Experts of a small language model.
Size: 13 layers, width 448, vocabulary 32000, 115M parameters.
Experts: 32 experts in each of 13 layers, 128 SwiGLU neurons an expert.
Below are experts of layer 8 (counted from 0) of a mixture-of-experts language model. Rows are named router (the router's row for the expert) and show model dimensions 336-447. Each number is 500 + 50 x the weight over its row's rms, rounded and kept within 0 to 999. Numbers have three digits each.
After each expert's rows: a language model's description of what the expert responds to. This comes from a sample of Wikipedia text that the model never trained on.

# expert 21
router:453518469531384517526498494435516467572541452608555477470480444585480494453490545554529503561505583466516483538554579549580497522554514361507533499442485559542577541443541546490530449450471477437471512439488502504468460577445494591501569486487524500535489526477454429491559483391484479582490527469574366432476534525589496534478504544593
Possessive apostrophes after names, spaces and pipes in election tables, and short word pieces like re, ha, ho, e.

# expert 14
router:608460531537443545430465437435493516538563418579510517469419441531471457468481549515519440489493552461457461527544600524533490449535502460545506575471502584488444585462480533500527449522503431503569482451446459569482437513518492530476550493514497425440405519500585509493523477475513534472513545428517468413473508558532596516411499495525
Articles the, a, an and The starting noun phrases after verbs or prepositions, plus commas separating items in lists of names.

# expert 9
router:438517465498403554562435492469508520585484459524522514472458421537485484433444565595577471530537538472475425524576601528542467449450471434435501523393544577475567546445527505461551476534524487448536515433482546489499461539516521586556479506478523527546458536448505485544558494472525452440585461494499449460417526581542554490476518410470
First piece of a proper name or capitalized title, often foreign or split, such as Le, Los, De, Den(zel), Ir(ma).

# expert 30
router:412522536484374419474453439489574478545514518538493497477468443575497487439506590543514438457450527463510440548628582493527435515586467343513541494466476609524662528449552526441532459458456450448583550445467498540467510542526473557563450427452476399451459517519486529479573521508404556541545434494447448375407543546555550492492456464446
Determiners, numbers and adjectives before a noun, such as a, several, many, various, full, new, great, foreign.

# expert 4
router:461482517492431502468452494464489449587491423612475436420459415536513470528507567585578533536507549463533421530444549565602392487537478368523509583438542556540536521457495538471504526423472519492531495460500571515447454498506601518551453508470513504441437568514549574544532433501566527496508570426528465428492576541540489432450448556490
Short codes, numbers and closing brackets inside sports and results tables, such as BRA, FRA, 38–7, rpm, 2022 (S7).

# expert 5
router:489538402481451516507470525423504481499493483507553511401432415552449495511415563593475505528513528473524460495374545527595468486587460407483459526425499578526527586424601569453532486528498491462520533440453572456490480528506483536562555461463495486431465517467470519563511422499484485566551511439460553444455536499570509449488486537510
Sentence-final periods, including ")." and ".", plus the line breaks and "=" or "==" marks closing headings and paragraphs.

# expert 11
router:503569428472436489551515444479549461586510468573519550470448440539488478431480492567490459458508629412402493540448572508526422497542575431523525571518452548530560553420512559470553445518471513447510450385497567473463430527431521558549517494495561440487460419476469483474556446501538501531531493513552497503484535532552557531432544536515
Nouns for people's roles and relations, such as son, member, coach, President, attorney, plus "by" introducing agents like directed by.

# expert 10
router:556459469446530417504410429464609512501517457541527551389461459503446538476383541607601504495525555505502494470517609538553445549543559396490476487484487555465541569495517547611414429444466561425543504435492481513433397579483546484628523462484514477466492513458501520517534455459551532534595457464509438395483489568497568499459519543505
The word the and adverbs or quantifiers after prepositions and verbs, notably part in in part, only, each, well, However.

# expert 2
router:514493476510442459486460470411508430543520427616536550477532425524503476591536565546565452497548573433534447474427586538639433502505421432438489543437538523501542502445527616492491461485450498496520515451416516369452407519510464505547517550538537508504406469495543532539546477481521486512566493479526454451439487543567542546576472487509
Prepositions on, in, at, after and month names or day numbers in dates, such as on 16 March, 21 December, 17, 2007.

# expert 28
router:565523490515441518436558568492553485511451492571495576442499376554515488526454540509496548544517631512480440481510541517577466524552511401421545501488530597534525524482562550494536401462477490395532520492476471538439556584479544513539608417499476509480440588518481521551553522500493466461559443505508422506493535513559494468476486493562
Middle and final pieces of proper names and rare words, especially s and consonant clusters, such as Saestum, Yoakum, Ickes.

# expert 26
router:495484459512419492455414503452532501509550502585474462445483474651546475502518550551522467551554643395497497529556484558493480456541519334441494435447468537573538600478499515543477399553479550481461494381489540552438436480535565587522538409497577458501407504546483538452517488472515554496631507465565451436492539539476534495525570491455
Units and decimal parts after numbers in statistics, coordinates and tables, such as km, %, .6%, 57°, million, sq.

# expert 31
router:525439465548404509499480519392440449601549390575495506413471436550457444499484588555553469535512552419467529490575591567549421540428488412506520496437560584473597549425527606484536501475465453461519482419527513579445430483462548505499532448524486509521398431458496584463509513443508436512505607458456495485483566460487571445531459556512
Short vowel-ending pieces completing foreign names and words, such as i, o, ya, ani, in Kappei, Kwasi, Layli.

# expert 7
router:509456485554453487410485509467448520442485477602553540461453420588501494434425572531495551513568468350565423490478512565534482482547439428472426553436549602535537466479564563555467482522521488438576513472530523577396454577531489567588506527552523478502453476449482577496540524388516579479604528491526479418513590533581557483536476437508
Verbs and the infinitive to right after a subject in biographical narrative, such as was, had, would, became, ran, to.

# expert 27
router:431518387432500492528455432451514594553460473516507562508415496562472450463441573575573474480476586511440481489477496491504434498560515344477526535536484577453565554465490505535562425456440493497536505351491499528439422478457519540501502459519501469408460445485471544617563516470537470557509503457566485382452527545525531569418467579518
Field labels in infoboxes, taxoboxes and table headers, such as Preceded, Coordinates, Genus, Candidate, Born, Personal, plus table divider rows.

# expert 13
router:448483494494411559544436507398498517512466434599577476463459439586495471476445509533516524543490526447486408521499527585587462509488477425482521569447524610500573529402477565505479452524508528490589571474537478515435378494511500566552515491541463464491424551467523561548518508443538503524525497419522466417483517556509530456434514539455
Personal and possessive pronouns, chiefly as sentence subjects after verbs of saying, such as he, their, her, its; also article an.

# expert 19
router:580504538463459484477442407426507419530497466555475476422461435567504460424507537593558493473469595491440491484547536570569460478513506392504539543384551624480504500445527527568473436578474479423556510478529497556460432582489554534583503425530579484471458524475499522506524475463487499498588445441492454453469534571569516497485508536461
Pipe separators, line breaks and small numbers inside stat tables of league seasons, match results and track listings.

# expert 25
router:418505511460499514481445471412557473508503527541498542476413407516505441486469532553579532497457482399453436490484563452609456543583550439506539527416527536408573481454512527483528512526459421493594469450555457553421406504500563559588602496500432443440442525451501511497456527486559485510541453480493488412463563546492493524455541526481
Adjectives and nouns right after the or a possessive, such as same, first, largest, own, United, and title words like Daily.

# expert 24
router:500581496510397484505412475367535464615447454562456454420455476613509468536456591530523420558545509418445472498487533555574491475537508415472524512463540557491605519360545629461464465514501530447519502420479528482481446472498454509521477460534532556451388479455551564524557466461527516470531562421484469421428545501586563443538513525557
Final pieces of personal surnames and place names, such as -son, -ley, -ford, -mann, -ović, Johnson, Jones.

# expert 23
router:394546477541431503519514451354513515564501448598453502454486439508529540507477624580486457450508537456475467478530575508527485429547462396546499514424522643491618560462525553496511496513527494421505489450474508563457423523471530511492524467551507527423385514480514459510607495447479560500558577431519507454477583525563581477484437572499
Final words or suffixes of institution, place and taxon names, such as School, County, Creek, Park, -idae, -ensis, and opening parentheses after names.

# expert 1
router:512497480496429469524393516457516409574515430583511509449436404517440577465470559523540526521482623447450496482523525535579393584520455346506536501489495581524529479470521545511523464470505516475546485443463440574495423525520461537537537425454539513506459518464441431521599384453538585568575517424480417450429577455527542476541447517516
Hyphens, slashes, dashes and list-opening dashes inside compounds, list items and tables, such as socially-oriented, N/A, Terre-Blanche.

# expert 15
router:468499466576434498530397533500588479517452483571583479462450450581414529505368512567522505562453528411505489487530555527531478496508568350574488520465479634465461457470495602560532469527452482495598526465488478549481431510527490520568512527500502483512432518512537539477493527458508510452569477462533454361453520539472584509427503476486
Line breaks, mostly after section headings, and heading words like History, Early, Career, See, Results, plus sentence-starting It.

# expert 22
router:560562425534444532489444431468447471552533478589497557415422465541513469463481562490514476551556526495444466509476552518566401479573492440558458617441511579461490586420506520572571384536426449488537420416517430514413486456510464546557490405538504451499415555415488620499523473457544513520541516464555435472436546586561546514516451581508
Pipes opening table rows after headings or line breaks, plus born, Died and the verb after a bio's opening name.

# expert 3
router:474465542485463477577426525479556526528506455576515528507472401547450466485460505517522465530502517452503474547490631490618535525561511376423543523445479490445560517480520535455514477544514497434532511438447584493409439543554570509557554424526530448472493556549478518511547465494537550513511469488507443408416549634463566476435516503573
Empty or short table cells, quote marks, position codes and stray byte pieces of non-Latin script, such as MF, FW, †, years.

# expert 12
router:491430486417452508506442494486465496610482443564483488500452385580533467534473528545537470583470528462476430529490532557607467511507510384486498513439539587523537546460586594443452514400465543448515579455497526522483447560536572597515513529496502520452487541478557583483615527461507543524583474451505422487485519506580552516492463523516
Prepositions like under, using, with, from, plus opening pieces of Latin genus names and other odd names in taxonomy lists.

# expert 18
router:564402477535382562462473505442516508539510443537516528457475418546560475443491568582556494503508567485448470510588589510638429545557444454435482477444473613488619563459588553352507477487505466495537495474467576559444437529473465513523564439556503504436437518472398549571467463450508462457530500476482458462443505561517539511523491434547
Prepositions and "and" linking a noun to a following phrase, such as of, in, for, among, throughout, during.

# expert 20
router:566491488480409513486463420488488461550487486535535495494487424521513445500451616586548489487540526469417406526507593538547485513581567445489546527451556558516506517465481537535577471453418518462542525442503443536391462534506536587565536509454532479457442591476443560498611482464559496545594591441515360433476542569528557449430462495510
Colons after labels and in durations like 4:07, and line breaks or pipes ending items in lists, tables and infobox fields.

# expert 17
router:517449533512433460473446529426582558558456498594554559455439434495435431484494571623479508506538559438464476565570546523569431477550557449502486484425453606507454543415553567491561484530547469458469493426513474576391443514485458518560562514499518436495436546511438575482540462380494482500546538430495514508446583574533528455483429530574
Clause-joining commas, and, but, while, and the verbs is, was, were after subjects, plus time nouns like time, period, seasons.

# expert 8
router:464455494510405449534485494428509578546517484550507502475483439498415529417542560614550499495512552429505423490568550501529452499533541382501498525403533593467539565487487545476502464559447489454506461429479538458505451518497553525529465491518547449513470567427495566441548509492504472489523542476489477430445543534538510523557542516505
Past participles and reporting verbs after was, is or a subject, such as called, described, stated, announced, with "that" and some numbers.

# expert 6
router:524516534520480493515387496487494513516476421652562501570502527533452480465434525520551429494479561433465511524526584539500509533560489394510463559426511554508573573429507556514598490501473559488518478452454496487479410546574476529467539438482541416479463571517546572514521460429500511465465408472503396524428537505523466519518483585498
Middle and ending pieces of multi-piece words, mostly verbs and derived forms, such as -ating, -ize, -ability, rep-len-ishes; also trailing table pipes.

# expert 16
router:467430461461421595513448477465497478506507490566451483472483438547423491485450517472473427502503609420512431468585524459520448444515486301494513453405535559469498527439538555544442448551446483513560551495487500473485416600455521601581543466568504515504436545474414526539534448509593496498531513495502455462440647549509574516512452489488
Single capital letters and short capitalized pieces inside abbreviations, codes and foreign names, such as DAY, MMA, RD-180, Hrbatý.

# expert 29
router:466520520473493528536438474472507475526559409573503537530416488558428454506480508570526513449479597431430458442521568475546443518601509402471492555392484553401506529452551535533502377441436472427534466462447573507381392569498466558569531475526462474404391519478493495510537476445470475522570498422534470461516571457553559466452475474546
Relative and connective words opening clauses, such as which, where, that, as, this, and numbers starting table cells.

# expert 0
router:420455443539499564539432476465533480525517416515493498495430439598506468489516498561559496578492548478495434509497545576523461484551484389511554547496514576515602518470489537496513459482478543491588580414512458505455399503555556485570542504430559490464455574473419482495587481482509500572573507418555430473449588555544554545407474547554
Everyday common nouns as a phrase head, often in tables or after "World", such as War, brick, piano, Notes, Episode.